config.yaml
d_expert: 128
n_head: 5
norm_eps: 1e-05
optimizer: "muon_variant"
lr_head: 0.0074
batch_tokens: 131072
Below are experts of layer 10 (counted from 0) of a mixture-of-experts language model. Rows are named router (the router's row for the expert), gate (a neuron's input weights, with its number), up (a neuron's input weights, with its number) and show model dimensions 0-31. Each number is 128 + 24 x the weight over its row's rms, rounded and kept within 0 to 255. Numbers have three digits each.
After each expert's rows: "comes after" lists some tokens at least twice as common just before its tokens as in all text. This comes from a sample of Wikipedia text that the model never trained on. Tokens count by the router's weight.

# expert 19
router:133095120111134153129128148090119137144130133121125149149144123100110167100184133151096128146108
gate0:125109116132095152110128137131125133146130105152126139113142131138128119162176111146169152129141
up0:167179130118131086137149104140120122136115095099148129128120150150130122104100184135117124166111
comes after: ".", ",", ".\n\n", "==\n", " that", " Grac"

# expert 72
router:103113085143102125144141110160125126111138101096105122151125119145128115117176116160174148111151
gate0:110116110078144137167148170098139137127110135143093159114065087113119107112115154110138158139087
up0:123118115159116142143131128136125144139155148102112101102171125130126172187140122137098150117134
comes after: " a", " the", " an", " and", "'s", " his"

# expert 28
router:135091082174136122110164124151137137139150125108131138101152116154118138094149130186144118130126
gate0:133144120117132140111154119089112088130124141126120125124148113101165146116139136129118114143090
up0:135123127161144158137138157118167135144137155148129163134167135127119153110119116138082155137080
comes after: " in", " of", " New", " United", " South", " to"

# expert 13
router:148149094088128142153075111097097151126089130135146131132158103134100117125149112117119163139137
gate0:139102133142124090086137124122075142095105140108137149122135093122101123105094095127154133166109
up0:153139152156149125131167155147110147095109098106144143135149107120125154116131144176148133175106
comes after: " |", "-", ":", "|", " by", " J"

# expert 29
router:122084150140174127119173135179126127084151090144132155133158103154095133146132154104127123089125
gate0:099106157123133105146171107150135163141133130095156142134116097106126145148157120173106120126118
up0:124104169136107086141143129167164148117119145094171127144103107091147157146173150153101145121140
comes after: " the", " ", " first", " his", "–", " a"

# expert 25
router:120098081162165156134115096117178146166095116095138134151141137139132142112196129113148147157115
gate0:117144123131151121135124072171157145136125106157119099147095151102081105091120132117153107075119
up0:120129140126130138101118100170142147133116112148121101167133138118143090102153144130141134090094
comes after: "2", " ", " as", " (", " As", "–"

# expert 78
router:136109105131116120151112124120120150110112151115159108080111121084152120180103140120101085087122
gate0:105087100157110133150136077132130137123113120118094110100139086124116152124095125145118098139113
up0:129147126131150112112116149102144149135122140081153111151120118080124130172165119117140173154125
comes after: "\n", " ", "′", ")\n", "°", "2"

# expert 51
router:131090156109107173059109135111124101176138144120136137105117130135113100142156146160156135131120
gate0:121123139117113142146096130129121135127120076106133141110163124103157100182139138144094128115087
up0:100109126107150107129149096133122146134136132106094104140153156124169147150105130132115121123114
comes after: " ", "1", "2", "3", ",", "5"

# expert 17
router:125123123144109101121139104160117108111130121130157127111145092124118107083113143122157144154124
gate0:106156122099156117110171135142138154121138142154129178083128125113071112119126098094126132138167
up0:175144111110167131130126169125120099103137126125163134114141125111130119130108119113106133148174
comes after: " the", " a", " The", " an", " new", "'s"

# expert 61
router:137130132151140129097107130125155107139125128090164125166129146122153113099171100145140135145142
gate0:128135103110178122090147104106117086120135151181135111088126141152107150123127121099149136148120
up0:100116133142114154151091158148112106139151169113127118065128111101135140109143098181075139135136
comes after: " a", " the", " an", " of", " in", " and"

# expert 21
router:104091091114120095139111124127129157095147134148114122159147118118123079137185140147188131144139
gate0:107182126126124114122123124154168128116124092140127142133103098135140121102156093156099086125145
up0:118110113107125100130083169098119133127134076144103131117105083084092111118136121158128141109137
comes after: " the", " in", " of", " and", " a", "'s"

# expert 44
router:115172184106099110083123121118180116145153083122143114105097088110083100140157130116134155150147
gate0:152134146090111137117148143140130142159105102114148135105119122114130146093178126114135118111109
up0:152110129136160148120158157136164146158113126092142155099128108130114142117126154136157123142130
comes after: ",", " well", ")", " where", "s", "\""

# expert 45
router:127143157095175157160130152106127126162122128143148124137115118167153142139130132111090160138119
gate0:132131140165089138087126098123073083108124183161122142105214112182078164171132139141127155101163
up0:101129069110125123151107117136125162148133131145107120143130108139156110120149155160124105133121
comes after: ",", " one", " was", " served", ")\n", " known"

# expert 67
router:115144128084130143116155105093132152111133097126107143134173126115124100178151139116171118128136
gate0:118158118142135158142152154109178153165131148131133119102073086135118147167139121084140144147157
up0:167131130130146136126150189148164132137151136102136139111086130120141120149139099093139178131147
comes after: " the", " of", " and", " a", " in", ":"

# expert 35
router:097142186145139146132105130125138139109073131127123152099124165113120082108124109132160090130124
gate0:137119111123116143146142111123127143152123085083147137135143131109131092104118156162124092109136
up0:136138117125119090129112162116116147134124133119144135100140101103094173071095102141101190105120
comes after: "0", "9", ".", ".\n\n", " born", " released"

# expert 38
router:126207175122088147126097134086117106147124135130168145136091124106161090136118138119108116150169
gate0:145169136119115142157130159087122146152163142141119162138120133100124139132108129125170128157120
up0:135109113127128094132168128104118143148153159141128146112110127120135098129155114131185100182125
comes after: " is", " as", " with", ",", " was", " in"

# expert 76
router:134124129102109155153118143139097136113122124134108116177115117142143094107138126158103173105099
gate0:108166107111092113081124169122148087129172145143103110104114107165172143114149134092132161139101
up0:192085113152156135153158089130129179119110113117145120146120115148135119117164132102121148125139
comes after: " |", "-", " \"", " by", ",", ":"

# expert 56
router:135178129133121108084152140073142116128129119098138106055093119131123154153107144122118122161181
gate0:147168135099136187088153152112147128191160128142138130132109121144102082147152096133114125100104
up0:122141129141143147103130155090123127124132101172149128135098210091092150145095118131127143139105
comes after: "9", "1", "0", "2", "8", "7"

# expert 41
router:060122125121125095150086149153112120074097136145080095164167092126100110115097102098146117112127
gate0:176140106071116131167173157155099152125141144110087127134081111154140156139143125131105062120131
up0:140136142122152125112070110109137119126121107177163129143168150100136127132130135113125179141112
comes after: " |", ";", "|", "6", " /", "5"

# expert 54
router:163092114108110140089110118100179130147111132117105123088165169119122170142092133155146139170115
gate0:138164130156138119153125102124115130166139142163131091132126105125112137167126162126113113088163
up0:131145144153069113178157074089122100183117147133121122083137167145120158110123141076085128105117
comes after: " ", "1", "2", "3", "5", "4"